{
  "vocab_size": 8192,
  "parallel_block": true,
  "lr_head": 0.00791
}
Below are experts of layer 3 (counted from 0) of a mixture-of-experts language model. Rows are named gate (a neuron's input weights, with its number), up (a neuron's input weights, with its number) and show model dimensions 0-79. Each number is 128 + 32 x the weight over its row's rms, rounded and kept within 0 to 255.
Before each expert's rows: "mostly gets" lists some tokens that are sent to it at least half of the time. This comes from a sample of Wikipedia text that the model never trained on.

# expert 4
mostly gets: "uther", " Your", " Prime", " Seattle", "vision", "ID"
gate0 [120  84  75  85  77 142 119 118 104 119  44 120 132 114 158  70 164  71  92 162 150 143 119  85 145 165 111 138 181 108 122 132 115 102 119 128 133 118 114 124 116 100 136 121 128 137 106 153 129 121 132  89  95 137 147 121 183 120 162 176 106  84 116 131  71 121 174 165 132 121 101 134  68 122 114 102 139 142 104  82]
up0 [122 120  80 111  73 155 122  58 118 120  40 117 106 109 144  88 134  61  88 151 155 145 136 111 128 145  96 137 172  94 166 128 119  96 107 116 103 143 128 109 125 106 138 128 119 158 128 157 158 148 137 104 102 173 130  94 178 100 151 173  57  68 127 108 113 127 163 159 140 120 106 131 104 123 118 118 157 130  92 128]

# expert 9
mostly gets: " Candidate", " MPC", "Personal", " Preceded", "History", " JPL"
gate0 [119 128 131  85 161 104 120  96 135 131 121 126 137  58 128 186 137 116 105 145 105  40 132 104 148 104 157 116 136 123  78 149 170 150 175 140 148 112 101  94 174 110 171  94 124 143 121 116 146 106 105 132 181 147 138 116 138 151 130 212  79 122 107 149 157 146 139 166 148 102 128 163 127 104 118 153 146 117  94 173]
up0 [145 102 113 125 148 139 133 192 110 153  60 147 147 197 126 142 107 127 117 113 123 120 140 133 110 145 107  73 115 106 120 144 160  56 132  98 101 126  77 136  83 245 139 107 143 122 107 180 122 124  98  91  86 115 204 104  91 128 194 133 118 110 126 113  93 113 175 137 108 157  61 150 143  93 127 104 157  73 176 127]

# expert 20
mostly gets: " create", " conducted", "illed", " advanced"
gate0 [163 181  97 148 144 135 103 148 126 179 126  91 117 125  68 145 151 133 138 166  67 123  90 148 179  95  93 130 136 160 111 120 141 132 132 102 115 139 187 134 127 147 107 150 157 161 150 144 118 159  62 102 119 155 157 140 115 109 175 102  30 119  78 167 112 165  75 154 137 123  35 128 117 113 135 176 119 136  86 158]
up0 [194 144  82 168 202 134  71 128  90 157 131 121 111 120 119 129 121 135 111 127  86  61 133 170 145  68 112 115 145 140 141 175 151 155 140  91 148 164  90  90 104 151 133 154 153 144 174 136 133 113  95 128 113 162 124 129  51  98 121 174 182 140 118 104  88 144  63 142  88 137 100 106  94 133 131 134 172  86 124  84]

# expert 5
mostly gets: "enced", "ann", "ious", " any", " selected", "iced"
gate0 [194 153 160 135 164 124  68 101 129 142 137 127  81 133 158 116  84 138 139 150 173 120 186 142  92 108 138 174 107 105 122 193 130 196 134 126  75 139 113  64 116 140 161 113 219 124 110 119 125 148 119 128 103 124 186 162 127  92 106 138 124 135  58 197 128 115  97  68 187  90 128  59  85 133 131 103 125 115 106 100]
up0 [153 141  70 117 154 146 181  80 123 173 182 165 164 157 122 154 124  64 175 155 132 122 146  77 159 180 107 115 136 122 124 160 142 138 131 117  85 135 153 120 108  75 150 113 128  99 137 136  91 111 124 167 179 124 164 165 106 132 113 158 129 141 126 147 155 122 160 115 142 182 130 134 138  82 195  81 128  82 208 209]

# expert 22
mostly gets: " following", " whom", "\",", " with", "},", " where"
gate0 [150  89 133 164 137 174 153 118 112  79 185 153 129 130 114  15 135 115 117 148 153  71 192  65 113 124 140 129 193 149 136 129  48 163 130 125 136  96 141  90 144 135 125 112 140 102 101 152 155 135 124 121 101 102 111  39 173 162 111 130 168 120  91  86 130 129 108 127 203 122  69 132 142 144 114 116  94 101 127 124]
up0 [ 48 162 147  52  79 123 152 112 141 139 138 125 119 147 100 145 107 115 150  96 173 212 108 145 133 140  93 152 117 135 114 163 191 116 120 155 134 142 111 148  61 104 160 129 147  92 124  79 107 156 167 113 155 107  89 137 112 127 123 143 107 132 146 125 172 117 103 108 156 133 249 142 121  73 189 112 114 124 154 184]

# expert 19
mostly gets: " about", " along", " nearly", "itting", "After", " £"
gate0 [133  75 136 207 117 185 121  86 111 109 148 121 116 136 110 126 127 136 144 173 155  93 137  52 158 125  68  89 143 158 103 147  40 122 151 151 129 121 113 158 103 147 120 103 157 111 116 137 136 122 138  42  78 171  94 108 162 122 120 119 182  74 119 141 121 124 110 132 162 148 133 110 174 160 154 101 115  88  93  90]
up0 [114 154 153 122  65 106 219 150 110 143 171  23  85 236  56 105 151 162 138 117 114 119 128 130 146 114  92 120 149 187 114 142 185  64 146 115 127 111 208 107 147 112 123 148  81 114 118 116 101 137 112 141 107 133 172 136  86 128  99 100 137 139 130 112 144  99 144 184 158 106 184  92 163 132 116 115 146  96 178 113]